config.toml
d_shared_expert = 64
router_score = "sigmoid"
routed_scale = 2.5
balance_loss = 0.00016
init_std_router = 0.00726
vocab_size = 9529
norm = "rmsnorm"
tie_embeddings = true
optimizer = "cautious_adamw"
beta1 = 0.95
beta2 = 0.99
seq_len = 512
steps = 5146
Below are experts of layer 7 (counted from 0) of a mixture-of-experts language model. Rows are named router (the router's row for the expert), down (a neuron's output weights, with its number) and show model dimensions 0-159. Each number is 128 + 32 x the weight over its row's rms, rounded and kept within 0 to 255. Numbers have three digits each.
After each expert's rows: a language model's description of what the expert responds to; "raises" lists some tokens whose logits its average output raises strongly, later layers aside. This comes from a sample of Wikipedia text that the model never trained on.

# expert 31
router:102166056142126113148181133095086059061167123131102091106184150133147107099096119167136110213094100107126131078115120081149165140111130154169094076055158140203148087194172123090139118112137166152091118097112108119145154146138165165149168134120105103130116200102086123104142118125128093144158160191137140131068134138093082143091140134067151091107157178115121132180153123098177117122110131097149174151168101098115162152141095123137151146087112115122093083091136156117043168126109133
down1:119137054182132095127150142165081132080121159114111095111142132153119141073129156163135096170141156149142125074171110139161112122082142093083097111147150085116134152131137148148031137173112140148140176119094150137116089106169153108143160118117116103173164161158141160029159140169149071132125126097135130044139172177136102144096073124160110110059166149106119188162110144095113129168171134149166083100202116101139118097128111128173137213136087142119150155083140125094145127076164130
down2:145161141145067076184097155139121139176155115144137080136086145157110107066165136123157142130070155165152115106104128112165071091098136110130134151106118112089154127079039157120148094140092149106139180200128178126121171095094085123118153097146071135131143066134091063089155109074145143120136127132172128152078068115179092127093126159076137118111148175122159137082122123181178231138123117132132095133068124100111102142144108157152140143126096188103164159081137140150157102087125154
down3:118147110084079201131161103153097146140143121128126145105144109138159171081074091125176067092106113164113076141131105159104132166074137156089125093152122092085133121124120073092106152111151100143080117074060179124135145102108126130221039129129104120159082158144114138134135084171162113110093152105115110096129169124156157128109117105092104153118194163089122138074150112128114122155167165097143128129110127179163131118164144154168132170156145129147226066151145131139170206179111109
down4:129100168078108160126117149114086119133100187100136160113101117135112117161143052081160111123117183141127187141077166147138131140127160163079082164160101085119117079059184120166081175129121121148117108120103076175135107151200118105083143138132110172102139100198101164125133128152134149172111124200177091103185132159095074069103135156104102114066134152168087158137179157157094146137114122165129101097121139190094159095073114188090136114140104105158123161153163115103089098137103128
down5:163106100170141188143123153118138059123123112169102088102099129106151162161136102116080125118143183101123116089152123138127125153140225172120189087169071112073079083167062117152148180113124134134123157064159155120114184122128138088125142106142175182114136172122136123173136150156131136095151213157150098162095092142115111168125125120133127139183134100076164166104092104141162059080151127135187158117114147146073155095126148120102174069097114129157138119127156055131155088173120109
down6:172141063142080088111153093105118101112097174116124121129100130156168121128140100147095076133108104143144139165059157090143129133122192184062146137108105220144140152141081168138178088136144067164138156121083132110106118100033107102082118154062150132171137137118096143134111097077096159132144185144106105125178152156119108134141172160112100115082143161125099121146114150172127106113099122092140108103130114182144099180076123179118035122127125062149199093130142132118171106146117134
down7:117205106121151105144185055176155147126097106132172047100112123155111133136140150085153192090108174087171092125108063139115116093086143121163086128087179108167162126144096101176137108126148130114138114130156137112073162165206103148106127123143104107168144163169153136132182150152155098168092140080125159079225083059126085133134135140123113099118113087148212120102116169157111110104129129134113080108125139115111088131126153110178152129148113107174073130167110134145150076124167157
down8:145132153111147114119153121059117109150101101173183129061116128159144107094145104145157165128176096167189146141110111168119157153158122158128110129162104122122152187095154115120071146124123131130123136135101156157120199144139136185129113183097147135136173078159082104136058167225146120082083100109153126179142072114137163116142147097134103069140164157126170156092109106118117132128060136106158121182104115119177127133199137185087125177146140122139165126118156137200162186162071073
down9:151151172111132070168147113088133136153055104100077111087110149071162202153161090117074145140149104214109109134209107132089110155116153136128114148170089157111147122110156120096107081164093149123136185105170106137130131144168187174120148144114154075144099143149151110117108101168115141100167166092155109099142123131199115103105136048113129094121079157111137142147150093125121239113168097144141110169158148110124179136102079107125160180158112135123109076153134180077146124110142135
down10:087114097127121138071137114099106107060141121123137108122144102143105089123093122111162102119125029105125119129081116161117193147073147167102186212133083091130089086120154167138171135097120183209073068173130204132137091169103127152132112122134102133115158115076128124115102122140188118093107144100112121162161139141129143128112091142166113102182133100092080112095112115076118148080123091083135158066125172111121210103174127167144141131111097159084133094176135088125141087110098145
down11:085127080158136206097142186117124142161129098161132120109151053144145074106084153164108162146157138090040113138059143092127122107098116092159111119081131152149100082144156132121147114140136135116111154124125115115117128152074087102131130142127125182076148134138122127142140116128103080097024099088118100173111130117065142094135156142192097114111113120117142141164095069104057119137051149176104147112101116117131176200080142161137174151102151136155133114134131155178204139078089146
down12:095143176137161088113101151197148147116197110080142073154124110108131072161134142130148133077139132101081188152133187122143088189077087055128118161140117161118123110170074165081100140127112096172104103168065122151103113084153172124117113123096122153082163143145112067166109119069136160121114100080153075120144159121116091153141129109157111122145065091091093118091129101050136117149145146176128129140084144143135135113125159066196126085163189105162148138163153177132164151124099118
down13:134129073122139084159126146197148140165099089071147126136131094146094119105091154118137124143104105126055167069129104115091103098150078102144064104143176121168118118137125109073149103089151193164146066113132133166124102152136146108178080123174182094099129145115097134154147116172115141117141170139173147069114057092161175116163150151093122124122114171154154133173118167181132173149102068085110125158083144157130081110163125121097091155162100153102154122176110210160191155172087143
It responds to: Lowercase word beginnings. Opening pieces of lowercase or capitalized words after the or a, e.g. con, ex, et-ymology, L-ep-idoptera, Pro-blem.
raises: "k", "est", "cept", "ass", "leg", "olog"

# expert 12
router:113113093158119000105116063178057078118149160115102079139115144153191065087139151145119147102154122124152138096093123032135122131158181118147121191164118178097127107201113149103103111140173107160132120124153178120094102160101118188096139080105111103145121160124129089116123120128112100143102125123114125114130149120102151135163181062101134111135153127121098115120143123072128109112096107086115121073149128188173112131155085069150149144130161137099103138096070175106128159148111137
down1:127120139154137157120102120128174111112080157151122201074131085112116146141177082127191178160121173104132105111083141120161063115111125095095112084162111153157168101123117108114088135139189114136129181133145131107102077129119142120170164147066198162150137074141183169107131113060118118116121140131143143086114163142120088072065153136106193152181137111090055173122150125132112063109111120165131105137161092194131211138117141097127104134129178106201144100125084096103096147143123153
down2:147114118126151123088069111123157105123085136118162083130177164125109122107197145098110090157117173185145169051107149111106145113170176124139184120166139165169109162080150137067159148114088136117167089079075094088102183146077140190152099096136129126123150106073164129135145195098114094172167120149152114085080158120051145059147159126139157098126145124086122081056132152133101123105124156142189115125105109125152182108112123154175109139136123125145122091119088077088141090138070103
down3:153206131161159172129116092170085068103096128129146141157146141149150158152104130130143148159125116182153057138122106119128064117117174090105190163125110151171157097208119132132126066123092127137182125158115087116127090116075166111162139168193131134148128119159165132102099114163127166150113175163172091081069115140181065132165141156146144134178148175142121068173082126084132111120074150101138146106180117195092163211142111139112133114099156144106126118154115078156129152079134136
down4:113133178123118148217172144058132126171118117131134131176190143111133086116164113144125141150148094107122176132087103103093174163133113179065116174140144145165147138183140157148167103144176128143182170103128138087144079118123159121154199098104128072131138168088114081132133106097175140136140127096108065207144107106128151152122158106075146131174094174129098099145160156118126112203076113169107143095070072085107133066079149150122139098120071143089130086100099114108125109089151114
down5:208142144132088158088115124131092130133130142174128132080161160149055155152140113141115110120132104099123129109124116114180075186071142157083173054148203100151146211122140147098105185129161137150122100153157152121163135122111135127171114130117121098091122085173128163122109109146169109150123137131160093144173162119116126181179130119140176071101158151171173134156129151151119205131150118066119114103241124112150086128137116126125116081140184096122203172144181129088137146097128120
down6:084170159157182094073084115133134118171102163102108137117132133178138125132103159124122081180098110127118105123081183067131113135121128115135156106145141166116142086108133125132157094068119128153103120204203165104162101086190137162060126150068135097141125102104121143158135137187071129182062120100062068123098133134045112117198133066136076140113103150125087124148120111116186102131170063143153169126093157151058125133098088128122086112101132142099129136096139138148146104145115141
down7:096068149131095173146112090101134200105144147155114131131114055117128139123104038115138113084132094112088132100155142138109107146116038111102116104159108121126196149179107096130146078156149091170115163105114131093035120150103158137114125081139118148144145177151153144152098101094132097112100095100150190124083148117144183086085132053130125147140140132128106123134091132087111141135094112138126044131094135077145093169166174145163200099126108167078091126150122085094126169074168130
down8:097154077083167054127139120158117161184235163129116091131164152118118117164201175119131145126146132145143104127145156151199184095167178107146074168114127120149126071153097130129167137125179160084130139160121139133112125214093137111112140138098114125153156136129159117122085090125083127191079103083125075094095139139122131145197133147132110151174094149135112147179103136153122090157204123101108126122101073175115140136180070099136159148096100138106142131111119140126204114138142180
down9:157122111146091096131116104157096149083134185104143048166147137131105130149141102125067113080126134111083157100145107159108122120125090175157069152107131133065165130112159107136141099000140137166180104191123130148158180089084140136112144152181079121130108061154126151093113128127143065114128126142141122218131182159136169120141145132108104098089125100134138141112102154163156202143090154145072101122093093136117153157142101112084110162198189121108115160130150137134129185132145133
down10:149085109131080068147099157099179144140132140105173151102078109094134143155113125149145069091200151074176140131106160136103158106160131095113103150164063140128192138072123139194121080126113043116176171134128116201126121119165064102061107061114139143109135119104121124124123146127150126131149148118130145119184140144126133137176129135126108075148124165114144147197084106139156131138216126163110113112126158100189129116168118111218110186120121119148098106094124185150144108141087096
down11:106174132110128115142104150067114136088171081131126144074155151128111157123111071160143132141123106139095118183129122130157154084160122134112138102100160128169097120108132184176143105180204108135084116142156182120120116149060114118080097150130119162184141084130109095118139143073071148110096157111153096061131082140122088083164141161142139111099104112195115195142106117119116143179060120118102102089127098123070192154059121145159042102100180143145149154145138151162104184122186102
down12:107071110090139108175152182105100170126115174184114114126070120158138152157135146102179123111161158129080143139167157112154068104112146148063086157161142141114070119072163157127162135128125154110105166119111193076096119117186108207129110094131160163116087140114087121131140113149125175187115113146187120111173165164114120051148157100174161132121125102118163204108103075057111125141153108154083135124043106088069173064131168125121140151127118105132122150134114154120126139139132095
down13:205117062106102107150222104197130074133186159180071156104125134087114101080116144169121160119120084107116075098114141143163101134172173095154104161119126136100122113102079106174078129166137141140132144131143108093115123126181128120119126089132190121110172116148091144163101209102067154109127125110104125119107149112065150154149174135148077181128084130139093119181159142127096100063080122051114121095139106140139150156162165135063117095140125123102177098130098166118098127152101121
It responds to: Mid-word suffix pieces. Inner and final word pieces and suffixes like ation, ion, ment, ence completing longer words, e.g. Chrysomelida-e, stard-om.
raises: "ist", "ists", "ism", "ist,", " Miss"

# expert 15
router:102142125129155121112137112129138114097185161131157141188171124098196202131098101106081091125166173103168133096135162074074137082110090107151070090078163160131130092082136110134174113171081085135100109134153109188152182150113191165113125112104118102128130122117119080087114086127159114155115097163160167182140060133113121168077112105131149115056190116105134185130139141118117094145156133100130128150094105146087148119223136141167140119088137154128125123105207147077096165092154120
down1:191147145125080151152137152065092126099032063144158114119140155188154123143097147123098142147140102192178120095149103162090161139136158118072104111120155127146132158082181107132168134138181107106142178126151107113077167100114125145097129147132197141109145054077107202159102155151134141151099156044128132174116088102158105080096137101183141103131154190084140113147131139115150098120155158137113134113130122113151074141093180094148136131111159112161106158120145078215166149154146119
down2:175176095051130117154114137130095146101201079111108183105107140031147146145107111142110113127120088165143140131146138132097106112209136146166113121123135116129169073095129121128157148118098153152171163143112115183118203190177109130083147117130158136135144106140150184173158071147128091116044170103115097114162143169136149135133107104111144150144075156169105134149098159130123110123138088125127129040126186086078124150120186152123124121116062176065078100087143148144119093156119124
down3:151159144114127136161094134115126205096144153113106137118168173104124061149118122151113127118084127138092157143170137154168093173078098097121101218091103137097176116116121200122114142134212149163162109172097141119171099171068141146063154124129112157091094142142144144112175122169157138138139150154143110101083185190107133112120167197120095198134174159150130162126155141132146169165093152152156071131115148092095148177143099110128107094105125159118088139206119177143075099142119176
down4:103114128139131151076084117185122042121118099130130147116131175128110162138144106183129155111109110102078153179080135200152098111142153150131190158154146071140161068111117130095093175130155146119118110094124092142121123167066090166099089103073170159067160121133177180084143138106131137143189119077090144162172102103093087190170161143119153151158138081164122122043104099161162178129135109169179153156135108086135087143113149122127111164121137108152184161162095123169117111100160123
down5:122089119087076106149153129108136101145084210173170151079140119130063126152124132116116131058137131099060163106146113142123115088125100158109147101132109133125163094103067106109185146152142098104097148098164078109117124136148092148135096116134093124160112160167124152093125073081133100078133096151118112148161120142144131090146056110141079156073080143128130102158142215129166166112138182193156150129035130148095105091086126095155118148159043113098143121124171191106164166123141098
down6:108131098141141127099143186116120213135117126119091140032120121137089139154080145156179202163115140139120125158063096147177118188144124120184125105103139080155107158107148148056150180101110061131147156099125140102117110127108136097140159101152172153141130091172166182143133147103085175128079102114152103156149083082123076146131123124169115128159085086106104136103098122191155131097095205188146054110127146133163114170110163158096159146114125150103128158116116104177105062107129113
down7:160169138139149146143142158082162137112127172146085117139066131129130130105108079187151147097145089184116153131188126139152069125164094135139103118111142143108107175099144137109062150165106133149168165165094109155148093155126161184113179113073150188196146165123147111138179123111160166089122127110132144096160190101039124169136133207134134088177130120116124136173166119097167118113128121127125125154076132136173145121098156125124090110117068093138125137123166220076141123119096225
down8:089101137110123107157157116107178145124099137116092154156167101137145177082171211147105088062081097177128109112138095164139107150160168058097136142112114135138153157103158145076051140105081168104073086082143138124189119181144111138109139106129109123146133081141132090105153161157166154177094125120093117163084076183110153165098109122116138097138170170125121094127100117105168120108140172164190055087125149088125127119149150155159169105117194162123159141116181143040130109109156113
down9:169128121149099100111152156134108091140129137104164180170085119163099125156144126151172134185114101123120168122111125134164094152086121178130150122108173089125112150113154006189151181135085148151106156155074139064068137089108099147124122099085120089088115152129155066125092110124141111160078136142120149107174141102161103168109141173105082118103170116061072140164173087094057139118129144158138134126121081143150088128100158129181150145133121161177184122119058108065136088095097138
down10:138151103131134183171077113135106119130081132193123174112133114134140097125078178074070137120121141127159133153113097169106126099162148133172166148152071148120193133104138116212148098125115126132088129061146096079136115095141128193127078115089106111079181083125117120089163085114133112130158154172121124129093129124135086189102122149091109128123119126117141120119165044111154132135148076142157177147185137108116122126135191145165132177135150185149176077155102122101066093199054162
down11:144097102104122089123094116154095152108134103147191141086130131162180068108136106146089137088101087058138107130138110102151100152148066190142177124170223180091169128101165148176067142118137105103127147128111157170116165122175117130155223106173092109125071158101122125160144129060102158123144166120115132100062143159147130159142132133101073149162131172135167126155138135149159116100180164105153126154114138139133161123158066093107153137131089108138130161107153103204098081193107105
down12:104068115135145138085180103077128127191096141134127109147111117166166154141176159157121146180126155126082049119082143120114141139102191155094145150150155079110122147136140144132102118164150136107133133107109142106134166123095043057150092167201106149083137104123173125141128091103094086102096113128107073159131125100166097065108119133175090102160148117125088149205112178088134109139069142145094078103120170113133143132130049101121086097090170151145065139145148154122114115211162125
down13:089081112091172101124128132149069152125214072161089087147160179087097120120150160163131138112104152190151138120153169149095068105134125170131093136122087076099123109082114182071174105129109121167143091123152154189097211212167076140164135115081143121139148127118135117187153124095050108100140151133131099132168124133177071160140104096141138148086087128116097121121054121126148144149127110149073142117125127152088108132135102138083168118130107149087147121133060111179109155115091136
It responds to: Word-initial capital letters. Single initial letters beginning a word (D, M, T, L) and pipes or blank cells in sports and election tables.
raises: "ibli", "ill", "ages", "ills"

# expert 17
router:078158069064135122087169150095152082120171160160112100138167137114132123132146091169143093140099146134158161128111149082122144115119133106134115115055161158175122116166137124045124159135182102159042108121102093112159172183170146178113176118096098102144125169155104090109141052084110124141071154113159162084077156119120087196078171094119175081151124155128156077131101094119150082139113152152184136126171094173094131155122074121128138151127161082155089098107144127167135151152145140
down1:167168110093109116099169147108105195098133110156127159121205153100174092127122083170145133139119145150045131136184107129128141120134126143099123111108064116082152085129086164066073116100135132134094121077079096183089151170101103103111113136165041149153127192202105163137095139161158090154124106139117122105100115107139185149160142122127114126121138103139165066153111127099105129192186150061146053164115168134068115165113133132105151116090139095089133083118102094145110114160090130
down2:155168187129105118178117153098160124128118144151111088094154112179182176084131158070097115097125116105120130098140116177143201150095142144103137062138144133101146114163110104158110127089181126125182179105114147127112164116132137128138111099141163115140172140115188109125158153145085099123119116179103126109164108156095114067177086110188124188193143080097152095033087188139118136126183129122113108123118184196114106091181115081120128154175094082098097157129109120128113129096191075
down3:191196140073142121071153096161105119166104112026162123107127112157128123172132113089103055100162078144129158090189070137142097100126146100143123107184097131113159082157118185088065098126155081091127140115114099066147151124111156142081118140160111096113111118130148187110129127097157163162134161132166073117120112151131065118094130135174126121092141132115078121095153117178159140076093114144184072177115136154119168130198118158140154083068117138091135166101151139154108091133111136
down4:131168079152166112129130134149112153077158167172114141101109154119138176098174138139108124147081162151122162149139116165171109088133167125116139147130113118100115143152077155141042121171090075104105135095167186113105089114143151032081148149061182110126132142121183102159111118117158139102123077091165128167126051069079114106082137121120142104080105132171113130173138140172176106160102139165090150150121089103100141153122104159077146111054194132170134162145147126148159106116124044
down5:151157095161173099138082162061127101146118170091078191164108135162111116160075119123130127130115142094194112205122136083127137117133120138123096112120143103078126151119118116127108134134176102110163050193175156175113123122151086078097092093074099091118141145193110156124176122179138110113174113150137132155153143168130098105126133066166142137168196105084102108110135174173136124116181052151125101159133136168093099120130170106101125128133162155080146128131087129039158101176168154
down6:147147172155140124093087096102150153108192139125141143121126164199080125179155139131097112155161114100118069121111090120110116092091101107147136128160087143140091074169110098182147132152097140068104151131148141123119063115147105130105126100065132126132104132080188067150066172164118095124191117138110112188186135126078148174152150096179105129089130115132147142106113167129176121132163139163064101124127178184123175115174051106132165123137071132033142138177125147171114099128103118
down7:130112171104178100132147142192124128091145158184127173157120059103079138147126128147117140158123118123151160133197095129178137198160088149113061153135149073080089116143133171071134160100156129124119071124128155141075138111102165117162104198129109127113164137137157104103197172097122120065104146136156131151115088135075147098159128151130130128170044186092128079124136148197057132126129107110146169071163080104116115119121185095118168076152108139079136134139123157154114157147168102
down8:106179178105172108106109155068093158225112157150119126126164146111091143109127118157045155092137125052137042119165159117149161198140113152146115096127150114110090089094150076162132153120137040133156155114091104110098095129150135171073107154205126114084152153086125134141151117143127129118120151095077152162149085165148162105104128136121166150142143080115112094092168109075157183117079159116091145132083109082135145149131123118144091116165145167084106142113122126175095068120135091
down9:107155127091117090140132095151156078095087099088117164170100102073069111150109095097125137114087159081138152111097142131128151081141118066143109121164132135133115119145105149084117100168123162120146137154081124158191096153187144106145149190139135123140092109114120150147109105131188163100154064167111187119156136170177061122140146173133134159111083117097141146175081174116147111161039137120142098131223149093121161174121085112159108167180084171165126104113112106110106183170132061
down10:130182121156113197133122139116134176139144092083125176172119107145173121108075134139122134108105141150117092087161104160087098178107145106134125133117151116134139101140183161093151071128199093136113080137117105158135124132146092134043148095152125120102133143126101123155204129183104116133142125090098194142154103216130119170138180108103142129092155099117080124207129134095117197126087149119160164211070091093130151065184114149121117127134095111119044111169120098136111090112162131
down11:131048131091137100129105093045190125122101110086114138093142137182113223062199143122158098133146079075071189160137168127163140141138148166067093131159115148137198137107140087131165099124160117096117150128113179155122152137139133117122123103163149162122072109163092119148084100114115141184130111159148156084146115132102087109121097096176151177117083167186116208126116121136113154120117183155117140162126152146096164138158096121102162158184122133159136150093130159155099125147111066
down12:121193145101102073175092134106134192137171170106128103085046127174147183093125056142107139112137129130128121133073123090148120138142082054132133122116134113119100121110121106203159140172146139120115115130139084171187100150143155162153075148147117141165120102121149166120149059212105069168141102114077144109101071180119140165173192135137146145175119125081079138147117137131176164122170151139080122156094091104119142108135132139124090169136080125101111142120147190184169160125152156
down13:149174126136153110068123168159199144094095118095178124108154094119098158142146127179102162202098084137133091085134133112173168096127064150177129130097126194117150111139155132090098130163110146099129071141088081166193109132141134141137138157065171106152136160116149117150144142132155124141120135115119137211199164132161104157113174137126109199044148131145131107063099139126158070134134140095086085167138100159112164156161111120129151108104105192116120075184096136115093158127076153
It responds to: Word-initial fragments. Opening pieces of split lowercase words, like f, h, re, con, dis, as in d-war-fed, p-iv-otal, ch-ocolate.
raises: "ulated", "ul", "ulation", "iction"

# expert 13
router:129156087137060045176102127232106057085121175127101048088121174147114100174150081165125148107099182148156149087126106068129114143118191103110094137151145152133146109156111132060130178101121141124071133085171116127100099147124185176115150112128112078162129157143100140128116139096130123121124116182183169107110123100098114142123179111115166119125144153172117119102137131158138116125061130060146137056191149170153138146143110113186149142148086118129127128123139166127182136099130111
down1:169070134100156065090123131176158178067149131166124102152126146107120139096086082139141104125128143131068172131076071156108157149147139135129124138156087133135152122113100117111126156069114129116188146087106145093066087156154146144176189114165176201140178135196108168123101110170099166131167178129095113100168136167110129052163158145110078135186155072162081070138165070070138169103099131123137125114150130137079159151111116136173152110123104120149138144148127092173142135079090119
down2:099174134147177128087180084137113161116134077147182160173067130042055064192115125115115130110117174178113142105174174109130155120154164138200141153146080102123139069188093146136088121090129149159176136152144115080130129139163107170125137177109130157133108095135124102098153136044066156135119136140108141122198133114114095132173097128151175118083127142173087105161084117127120103106146148167090144182045121143108117106096111115144112130146095125082093090127115122087139153160132156
down3:140117133118138070144073146163101134150159159167155113126128083129182157123075123119128157117082128109123154122157102146179091114058134118108149067145120154141133193110167091128198189104131166109148168151133126078087134091131093119150113090148172140096122134113112153096103131060138116110182076121135142161135109132090123059097160121126102143138134121167094176167191123091098143047164127164134127126165063137152130137181130171076082046118151101068143114174120069181133109169100144
down4:122144113147153090190152108088135098110128083097061148179126127139105179092129139139110124148138090151136123133142131129149105172140067133146112161113034165185092113144210137123117080130112092143143163144137196167068118118178145120123188166128149056188081057141160093177120118146114080142108160135133130133129158138138142111117149154132106120145102109089085076166073109063135096107144104175107079105079125115149108064166108106179097157108088143110133121088126102101118106161162193
down5:015149147147133163187177147124101092127117057140134088097142193124129119111089124159163136130194129169150109158151158090176160147149098069111132128123119074096125100093145143159129173108150151174073089115125116102098163152087138138137079123085094177157150139126122091114131129058141104129121100149135116152155116144136160107156039150143129135126144180136234160133110098146160101134112136148230120152053108091162142131139158136160156105093123126113133101092093109138133147139120173
down6:121095101151116181136142161118045109128169186146129195119080163153148116117156160083182142121142088120171079163081140153134158116124134129144128154162117104138195083166093082139111132135121113169157147150127144118180011126132124168146147132097175118150207174149141181116101097093157095147115149117123123104153157181178137123148108103127129104145089172153124125144102211091137117090084150159120131159074158141142140160086150101150182158138078078118110165160115153147063143082113135
down7:116173175123143090097089146137142120141161125090108119134140160096114067136092120119051119120147148152096156157125086105112153162161139113186152084089102074152164185237124170107176119093104123107151145111113162145126161089106137087122114149154077142074126133171122105109142127131191102116102113165164123197058127107172140177124080125176112119135113154135140096120162104109101094174129173127172107157167136128112139199194075125090113125126177112122146134097115089127147220069127143
down8:130098109136133162206146097138123178130184131124124107097132154050142142120175161147107085106100158123201130128086146112109154176146148158147068143114069101121144113093081174110183093068188124111146105098127168138069132086179105127078157079176118100134081098123124097086112102137194101123160127150091194115109082118111087171128105088122135181114129099067106104167127172146165107089178127121135092144083086106135102154141142186098108180125146121086127135144167099100162122130172095
down9:146109142177084114131116090111119076117153109154129155105105161164142104136141114144048081184148102103130158078133165137202144147106076149128096089155081187099113138139137094096106158099170109140122121124150135167205179122114123120120107130127130108114129148075071156124198132148091108143130138088149140138145127196108120147155168170128117118137097132133098138181206100089130000124190112127097081132138117087163186153113155149169109127110108144092132066109123129077122160133165074
down10:117188146104150133130165129138129122183168111109110113111123131121123110051138141136156123144131106135096098112061160180149162166154098155151083079142128112051090127090120121147163139182151155147169157181128167101127133176156145079144131105088087154087151109099108088187129113094084099196056131121103074104141154156174165136174178131146104129134103109140068127138095138171133114188093026149108037151132138129109111103121164095167120155070115138116140099184129139115080146153134140
down11:147138119071165097053193161142127138136147113109076124186133126104138118119204124156198104122105138162105152134121106115103100110109163129100131200115126091150138123132093134149167104109107140133149122103101167112165131159151118127150107145093142157121115067129099126118125185152159129162075200158141127106109212043143095199161132107175158131109172151159142143162133157178144169158156173099139117177141166207104134084180107140132038143121113150126150134159177150154102147129075093
down12:171118137164144137122147124076155082166130134155143097143151037121056092089135117127187067141121074101134152098143144133182117095157168140146081164154114132165098159124112123158151153177147085061121148147184041152089197110065129172151095106237146121107109154110119048146110124080111169116134128149158114122156135141128085095111172162148133177173086158130136106096123089124116140127110134110122186143155106081145156153142121135102133087171122135133150130119185161115119181125131107
down13:127151090189118166125118125158141129153120097105066121162188118136091111129135113107191138155130134160116082087132100068113131143144119132139113165113150084103137110159071094172110113119190106063094151172153149089141136105126104099142176097122127105149157144189152160185170150128100128177090130100120119069065136144084143096151129171152137079152101142128144131045096095205085119149100094083164121147164135101100177107076125106164171146126108075132092102097060059102119124159118065
It responds to: Common word stems. Stems of ordinary nouns and verbs, often inside split words, e.g. part, film, work, used, Sh-oot-s, term-ed, book-s.
raises: "ily", "able", "ed", "ing", "less", "ion,"

# expert 24
router:094134068113155095162130104093149048094125119118150113131136173103161158153123114121104121164126175110117141080153158068111147111128106115155052081040193160170174107160112136109153144165141150145098104128118090156155208192140182168127130157168106075137161155121111127110149151127104055155128127130124164167090126093066124203086154161171166086109144169101153144146171123154163060116115162112134139121127110154124125131137108111121193143050147118137126104122176141115086141099174129
down1:119120178159136142153129165125091111158161170144084141119076083195161088144159157132065125120084174061087114146068179173118145176118161118164113124140135216081098118116120135201121104162179062112153147167123142145148114137144158135126130099178153123142091135114124056168178170079087151131129168139122135142188166165124095097180114115141056086149108083105146146138124107108108187104143134125077102133104116156144129081131134099108179158122170128108091140110189119124141095090175125
down2:157158139151114167097134056100153091117083145163175196120149110156139121105111117116165114133132050175098089126139129116053138109128060175142143116131088122162054127121133098156179139134164123155130127104106117093132144136160081121099070104063160140101138085134153114089112084065073167116126145168152109120134125131041122144093109112123112119128153161140102147126160121179204122125082156144104098199132130152142128111060141158118146134112175155235162124133149120105059146131125145
down3:195069127146037135162134153113087158166134169117135129094104143145135109138117112137110113061132176124153175094108147160130125172168160185155095109139151155137150133079138137181121135131213098178165123112139151149146081115150117141124162071067128199131148132152124187120082098161137131136169086106159120141132116214128169091158112162122096039124080075141165136152161118151139188129141093122093098129120090177153152044154142096146136161132120104083101122121133119165091103143109137
down4:087153110160161158118149109143154122169085066105141109125132116098075134116128142068118126172128114149155183192161107116183189086114164126177138115137163119204111116222099156070101163103127139135157108158145107129128192110134154142236107157075093095181095135139125119110108197115113131108082183133107149144149138187147155101134153119144093116129148149158123143139134152165127142109136086080150170124119146138165141187139113061105148103166163094151128121103099198118167176114089148
down5:139153151106102184039187105129112093105149166075098106144103097071163090105107190162141147145136162170152085133095120073095137154108208165136163110103132133148134119146135179137118200148170148132104150133077148161072153127153127092101203109150106118160069139071121149102070106167154123174144109102117147151172140113160148131099139109173126151103120172165193119135125131097089146076138133147111073129153123144097141152146099187135109140116123078127111134158063148174174139113196159
down6:101143179160121113126151169133087142015162117127128151106130138102143140126056110132134116153097139150068094161084120124167148151171120127124151138124134151119171151135131138129144098119087137098179147158148105159104058126101143146134109069140145063130135121072080119152111061062095128125133157079167127139104175110117168072143088106044113113179143146167153142105144129112145126176065168122146133118126100098171120140157179166152152087164121055148141122103116185211157153152070110
down7:110224146154065148185168140100141092102150154116154124095121162082063100122162179163112083133155142136128088153149091108147107175142199073123181095122115153122146116110166122174046163100120104140132102131123151142113147122073155118144153125104150102165160158095140137113063122089131068135142136129136087110146150087143142098177135136139129101033105121224129117136163071090125105139085089079147083127139151111136173114101073129160131138142140069169176158118114094129097128094150120
down8:158104114128178163131120138112141117126132140122165175109164153026154107096151085071189099134134067082119107110160128103071110147092156081159110092135092186124109108136133094147125119132112158132117185154142182165111120123121102086107175155120202098142171180097092181164143104127139129124114152116083176082162161105126146151171125139160154080106126097117144079126114156104070142140072097148095146085088141170118123163107133115128154189122178186119212113111096061138077110116107099
down9:109140166155139128143153127130102109138115125124148062132161038054109147162138088105140173182142152137144080153144093072182129113155119078157187081114119169134056143145081131110164152097087142168075124069095081112096122158132128101106115163103117093175146108134216162111083134072192121128128125118054139168137129127123104139179145108127136171157160111184185153110168160132134141129166150121125126156113107119150070137106165116161118110087177139084153181182098149119151133110103082
down10:127131125111162127080094177148120117148166149073106112080163079130153134079118158154080096115111128064158124080098109073058074129114073159159117141092154184178136203118136124082127092110157134151148124153119146149184151108138198080146143103076166093114119084127137113159150165111105085131160169099079121136079122137156137158086087107130088070112175110117180121138182184128152144131086133102112122164160169113092057140167082136084081137112125156152171120138133126145096160182143086
down11:084152140092119190108093043163135081114131118161129141145127124141159148115141103110169159106125160150160159171117134098158161109151155118123094113162215112140176180183126102169148113091101101096086140147211092117088130040124133080175158090121154116131175124138142139106111158156192187123130083154127165185104140149091103147116144145141115184139160080122109134148112101100070091129089124079154086118179096149173082172093138121140123142105161100173150148148115086099170165118066108
down12:178065136063085154109128142126132123079122213123126100130077100114124137155092121120071152066099140101179148161118128112163137102130131099087147166192129073166087156096124114095095160135137095068147142118105105077123177139173082098099193116110105121154117062145169154139086120082152102101123128157178175110191179086062134067141063159146116106095144130122116121104180101155121091157170123117151174089145121175107117153137112108132107111143143099147120135132143129211145087140140168
down13:145100125081086155103122123114125103140101077059187115147100132132049119098151139133152175127151155073135157101141124162098148149086142110141138129071155092090138146128164170108155101157152157188118136162097131108087144129166075140153165065167104153075127124118076145118088173189124130181132089157137111117168136136099128137136123072207153139099123102131146096116135138104112114063122157150116104093156142069188214090092147154118171134143125055170064139116075124074096089147127148
It responds to: Word-start letter fragments. Short first pieces of split words, single lowercase consonants like m, t, p, or comm, spec, beginning longer words.
raises: "ée", "ot", "ain", "op", "ic", "ort"